Experts of a small language model.
Training: a variant of Muon for the experts, 9092 steps.
Below are experts of layer 3 (counted from 0) of a mixture-of-experts language model. Rows are named router (the router's row for the expert), gate (a neuron's input weights, with its number), up (a neuron's input weights, with its number) and show model dimensions 0-127. Each number is 200 + 20 x the weight over its row's rms, rounded and kept within 0 to 999.
Before each expert's rows: "mostly gets" lists some tokens that are sent to it at least half of the time. This comes from a sample of Wikipedia text that the model never trained on.

# expert 43
mostly gets: " ", " p", " e", " 0", " La", " ex"
router,184,201,206,197,182,208,206,176,175,205,189,249,194,193,215,212,225,202,205,193,196,207,230,227,209,194,202,193,197,178,225,200,223,237,227,210,209,178,208,232,194,214,204,197,190,218,196,202,176,230,192,166,177,209,200,198,246,226,207,198,207,224,206,203,180,199,204,209,169,183,203,185,209,169,221,219,185,211,195,168,199,203,206,182,203,166,166,208,204,174,190,224,178,205,251,217,210,181,209,256,226,247,213,211,220,180,179,221,169,194,191,203,180,227,171,174,220,182,204,191,175,225,227,170,162,207,183,207
gate0,190,214,178,198,197,202,179,193,210,191,198,199,193,182,194,205,204,192,201,194,175,189,172,158,203,182,214,210,205,205,208,193,200,189,222,223,185,203,179,232,181,204,196,177,228,203,170,226,221,145,200,224,172,209,193,212,209,167,209,192,215,193,217,166,199,171,237,181,219,171,195,187,222,200,226,236,222,190,219,181,211,187,208,229,234,206,185,189,171,224,184,228,193,213,212,194,202,187,185,179,219,199,192,191,205,247,204,225,176,182,169,201,175,190,155,234,229,207,180,226,207,207,195,224,141,173,178,200
up0,212,208,220,170,196,225,228,207,236,204,176,186,231,216,226,189,184,209,188,185,199,169,178,200,218,204,202,180,204,196,220,191,207,169,215,175,167,207,219,234,192,194,232,213,230,218,191,207,221,177,216,226,186,193,229,219,208,193,193,192,217,219,196,199,187,174,217,195,177,175,205,248,215,178,212,186,201,171,215,217,167,210,197,210,182,199,203,165,210,188,180,176,211,233,201,189,167,205,211,173,227,200,188,184,254,195,171,237,203,227,238,221,219,201,200,214,195,245,201,178,201,219,191,234,169,210,217,205

# expert 32
mostly gets: " d", " ass", " pr", " expl", " present", " disc"
router,193,246,201,191,175,207,254,227,190,183,222,205,180,196,204,221,182,181,200,201,205,212,162,189,171,197,185,193,209,198,214,186,195,184,215,167,161,253,167,188,200,164,213,224,212,183,163,173,196,179,209,199,210,201,242,209,190,196,176,214,168,187,208,229,198,184,218,205,227,178,198,180,192,239,195,204,181,194,202,210,208,212,185,206,199,214,230,187,197,174,215,181,256,185,204,225,209,206,184,184,165,187,214,193,216,200,210,170,182,184,188,190,199,182,177,229,212,240,214,215,214,197,226,173,190,207,211,196
gate1,197,189,196,203,180,162,160,195,220,224,194,207,189,251,177,185,216,221,188,197,191,185,191,211,222,210,221,239,217,183,178,194,204,164,174,179,226,224,238,223,201,184,190,185,216,175,230,195,178,193,179,228,225,211,194,189,217,195,227,232,185,198,219,178,184,218,167,225,187,202,221,195,184,174,192,222,184,222,184,175,186,228,198,170,201,211,202,186,219,191,209,202,236,165,196,180,226,171,202,207,184,243,223,185,213,213,172,164,207,188,200,183,180,241,203,195,205,175,176,220,205,193,190,184,228,199,198,215
up1,230,154,206,182,212,218,204,214,176,215,172,238,181,219,206,213,195,230,193,195,197,202,182,192,188,191,193,197,188,216,213,215,238,213,206,240,219,181,184,191,195,215,202,211,168,202,198,172,221,219,199,198,200,180,231,204,213,202,183,230,207,196,188,197,215,197,155,213,218,167,183,213,212,209,166,189,220,248,174,189,193,207,230,190,254,190,220,217,209,221,218,189,179,171,198,191,193,196,182,191,202,231,159,244,192,197,198,215,194,181,212,185,195,207,174,159,216,195,214,188,217,169,194,191,241,233,179,199

# expert 20
mostly gets: " first", " former", " final", " national", " music", " Best"
router,227,225,202,206,232,203,183,244,197,215,214,199,168,209,209,208,209,205,184,226,209,205,210,197,177,192,208,196,204,195,202,182,170,182,207,195,225,242,192,233,180,192,195,203,186,188,206,201,220,191,159,217,184,205,212,208,221,186,183,191,201,177,214,223,207,206,195,218,188,204,213,183,205,255,175,194,220,209,217,217,206,214,177,237,166,205,218,210,173,220,203,173,173,233,185,247,231,210,214,202,185,206,208,168,179,165,200,211,198,190,190,196,168,231,201,246,174,226,214,198,253,195,209,197,234,210,240,191
gate1,193,180,211,208,189,173,223,202,156,215,224,194,226,200,226,191,226,207,198,198,203,163,209,208,213,214,188,218,234,192,192,205,165,195,205,175,181,204,224,213,183,220,181,197,197,184,219,171,195,190,207,196,168,197,199,196,194,187,234,215,214,190,222,165,215,192,209,200,200,203,221,225,165,221,174,147,196,168,191,195,236,201,189,220,164,196,223,201,210,213,233,196,178,218,158,193,224,204,199,225,232,173,194,224,160,226,186,213,212,218,190,210,185,188,196,175,178,191,217,215,219,184,211,139,201,172,207,217
up1,185,226,169,184,182,216,212,200,180,204,194,203,196,173,234,211,219,210,206,222,244,181,194,186,155,182,190,210,224,216,180,192,201,182,214,203,197,184,219,175,187,190,179,189,201,216,178,164,161,201,211,199,185,206,207,208,180,219,205,213,189,198,206,212,181,207,196,216,153,222,204,199,210,191,159,188,209,184,221,192,172,177,199,206,193,187,262,177,182,228,209,195,200,199,145,185,208,220,189,164,240,158,222,195,197,201,210,196,226,189,199,221,208,238,212,190,169,200,164,184,175,224,192,181,188,195,183,176

# expert 46
mostly gets: " one", " two", " three", " family", " League", " number"
router,187,185,160,175,221,233,199,217,190,196,221,203,199,185,215,199,217,199,177,194,210,192,216,198,177,226,164,195,220,172,200,217,160,204,201,201,230,159,236,225,201,199,204,198,209,229,188,210,201,189,188,197,180,224,206,205,194,220,231,174,191,220,255,202,145,212,222,197,204,226,209,218,213,227,193,232,220,196,201,196,185,221,199,218,196,251,230,189,202,212,224,156,203,205,200,230,219,169,218,225,171,210,224,196,200,202,175,201,223,197,201,200,189,237,203,188,179,194,174,237,224,212,208,196,184,193,223,193
gate1,180,189,209,216,219,206,202,134,205,212,165,173,216,209,199,154,185,224,186,202,199,199,236,195,250,225,214,221,194,206,193,209,216,202,202,216,219,162,178,219,213,178,183,206,223,152,222,201,202,216,182,193,174,186,204,198,172,193,218,187,164,214,210,192,206,198,193,179,224,216,227,173,177,206,220,206,213,208,205,186,183,187,204,192,207,195,201,191,187,167,200,213,217,173,209,258,232,217,220,196,200,208,201,217,207,200,220,189,165,189,188,231,166,193,184,169,183,207,211,214,219,223,223,178,174,214,179,180
up1,185,182,195,234,193,227,217,206,191,237,192,196,206,192,205,213,249,205,194,186,221,203,211,171,205,211,198,226,207,195,237,198,220,206,195,218,191,214,233,199,177,210,221,165,203,166,196,163,202,213,206,209,197,200,223,202,197,195,235,183,207,201,200,185,249,187,190,207,183,198,197,190,208,217,170,164,182,190,215,231,195,225,179,227,211,204,178,234,170,163,209,222,188,218,210,221,195,215,178,223,219,221,172,227,239,198,211,177,207,248,229,203,221,196,224,224,163,173,188,221,181,175,181,207,219,196,218,224

# expert 29
mostly gets: " to", " he", " into", " November", " May", " October"
router,224,206,225,189,197,208,186,214,198,216,216,197,215,216,157,177,230,229,214,172,212,218,176,225,158,209,207,193,197,245,180,188,206,159,188,155,222,195,200,189,192,193,180,218,203,213,207,227,190,215,225,216,211,225,180,183,211,168,182,181,215,218,220,189,204,192,168,184,212,222,192,213,222,166,205,208,215,194,182,172,159,181,184,182,187,213,200,199,178,202,173,204,187,226,182,185,199,206,223,178,153,218,209,228,206,195,196,163,204,224,177,162,211,186,161,182,235,210,189,215,199,203,203,217,232,219,198,183
gate0,181,213,158,207,206,198,250,205,185,190,199,206,245,226,186,201,170,165,232,183,160,166,201,201,160,211,234,219,242,210,190,180,215,186,230,199,204,179,208,231,191,200,200,206,210,209,236,194,180,207,166,227,201,229,189,178,196,175,178,166,189,218,222,178,217,189,189,177,222,202,208,257,206,214,193,226,215,171,206,185,233,183,194,209,216,208,205,176,196,201,204,217,202,189,209,207,209,200,225,198,184,192,170,208,216,210,222,179,198,230,215,185,204,228,199,170,204,184,199,190,196,195,181,201,201,200,158,216
up0,212,203,187,179,197,184,192,222,180,169,236,210,203,190,182,188,201,191,158,167,199,214,196,219,209,198,177,211,202,201,217,239,210,215,209,174,159,190,172,174,169,213,173,209,214,199,208,216,191,222,234,205,196,197,187,220,223,196,209,228,192,208,205,187,199,214,205,195,220,202,197,131,204,194,184,193,202,187,200,185,167,186,199,178,185,195,171,230,199,200,176,221,204,203,191,218,211,242,219,196,248,188,212,197,187,162,165,207,203,161,159,148,219,215,210,195,201,207,199,226,197,206,196,193,154,179,210,191

# expert 15
mostly gets: " St", "′", " st", "nd", " Sp", "St"
router,193,195,208,200,180,189,183,188,181,208,230,234,171,203,193,214,208,242,215,190,212,210,210,213,201,188,227,189,167,166,208,191,165,181,185,212,226,206,185,190,186,213,186,194,203,225,209,207,243,189,202,218,179,221,190,206,220,232,231,222,200,225,209,203,217,220,202,240,216,197,184,195,207,220,202,178,208,195,188,214,235,176,217,181,223,203,176,200,188,210,211,213,167,223,187,159,217,183,222,235,234,219,203,182,208,205,175,191,163,192,155,201,174,144,212,199,211,205,191,217,230,216,216,228,230,219,169,210
gate0,203,202,179,218,204,201,234,203,176,188,245,193,170,233,212,183,224,208,226,193,194,208,201,215,203,200,219,210,194,200,189,240,219,235,194,234,204,203,180,220,202,192,203,197,203,210,209,159,188,174,210,224,224,234,216,236,196,209,197,211,182,213,206,192,177,191,202,237,140,192,213,203,197,213,226,189,219,193,226,217,206,210,210,204,195,187,156,216,201,182,198,187,189,198,213,208,174,227,198,198,220,222,217,203,197,214,219,195,198,165,170,174,160,177,237,209,182,208,225,226,236,176,150,179,182,185,222,211
up0,200,180,182,205,225,204,202,214,210,193,208,216,184,224,215,221,228,222,188,195,219,233,209,214,174,194,255,212,221,168,195,178,202,161,205,200,191,202,167,171,200,177,214,210,198,194,231,204,206,220,223,245,194,211,235,197,212,182,221,191,189,195,243,227,183,198,194,196,185,214,179,173,161,218,191,207,203,198,188,204,178,183,189,187,219,244,199,178,169,195,241,200,194,208,237,188,214,218,182,188,189,236,211,170,210,165,180,202,172,217,202,176,214,206,182,231,176,201,195,215,173,192,200,188,160,216,199,171

# expert 1
mostly gets: "\n ", " by", " including", " include", " director", " African"
router,193,211,215,184,207,217,195,231,190,189,241,172,223,227,218,169,181,199,187,190,206,186,227,218,223,203,194,181,200,222,184,205,177,185,217,226,232,231,188,198,164,193,165,189,194,175,194,230,202,211,213,187,181,192,215,217,197,201,196,206,212,181,200,201,183,193,187,203,222,240,159,197,183,180,192,179,194,210,192,187,224,202,201,148,195,224,186,166,225,215,200,157,195,205,177,218,219,222,202,150,157,196,218,160,211,222,238,187,213,188,201,203,225,186,234,185,203,221,215,198,209,164,209,199,181,229,180,205
gate0,200,207,181,148,209,173,181,208,192,192,187,190,200,209,172,193,220,153,210,178,192,212,217,217,223,179,230,146,195,183,202,238,214,201,191,226,202,220,218,166,225,183,191,216,211,215,237,212,201,169,191,203,195,232,174,213,188,187,221,199,212,183,228,207,170,172,208,190,191,201,225,226,203,188,186,203,222,188,176,194,230,178,215,188,174,171,221,208,180,167,171,228,249,207,205,186,203,194,172,173,153,195,197,213,190,196,202,206,204,208,203,216,186,173,246,209,222,193,188,194,203,184,212,201,204,191,213,173
up0,210,209,201,201,184,217,180,196,208,215,222,230,195,207,210,190,227,189,213,223,200,210,219,235,206,227,188,179,243,182,228,207,187,216,200,190,211,132,202,168,214,183,207,220,226,157,217,204,159,151,204,218,196,220,210,177,177,188,204,200,212,184,205,207,172,207,188,192,182,157,187,192,197,208,221,209,150,212,162,199,184,165,204,188,194,190,204,191,186,197,195,188,205,202,194,206,199,209,195,190,198,212,200,199,232,220,246,212,201,163,181,156,190,200,194,188,221,187,179,212,175,199,198,194,175,217,246,220

# expert 22
mostly gets: "-", "/", " de", "\\", "—", " '"
router,222,199,203,188,157,227,220,188,183,196,231,189,188,222,233,184,194,207,235,187,223,192,229,217,147,221,216,184,189,200,222,183,176,161,196,229,209,222,182,214,179,189,155,201,185,195,164,232,213,186,234,194,163,177,163,189,203,203,205,213,191,238,190,215,221,208,190,211,211,223,189,179,201,204,206,217,219,191,159,205,194,188,220,197,217,212,202,227,231,192,182,183,188,197,210,192,215,197,242,202,217,177,190,190,210,211,208,227,215,216,180,168,225,208,196,205,188,183,210,192,219,186,148,183,170,214,208,193
gate0,207,168,178,247,220,211,251,190,194,216,175,213,203,214,209,199,190,188,195,243,225,193,222,180,180,206,201,210,195,217,189,183,174,200,179,210,208,195,195,211,211,182,164,174,219,203,206,167,157,189,188,201,199,214,194,220,233,165,194,197,165,196,173,197,233,204,200,217,233,200,172,219,192,187,191,206,210,190,148,233,188,185,214,188,178,219,209,196,219,224,215,217,199,192,211,223,168,163,177,228,184,212,193,188,207,191,210,189,151,197,197,197,173,215,184,219,206,222,208,200,226,183,205,165,191,201,188,244
up0,168,228,207,195,235,183,188,189,239,195,195,196,196,218,183,190,201,195,189,240,203,206,211,191,199,199,175,173,193,212,203,179,162,161,204,190,206,216,207,178,196,181,173,192,201,209,198,154,217,198,174,169,164,248,181,236,214,201,203,197,189,204,187,202,221,182,205,187,223,222,175,179,202,199,210,168,190,256,216,173,211,225,193,204,201,211,166,173,195,198,182,155,209,159,195,226,192,175,200,187,187,182,194,197,183,189,215,218,173,166,190,187,215,188,207,185,198,217,180,200,171,208,208,194,194,236,163,173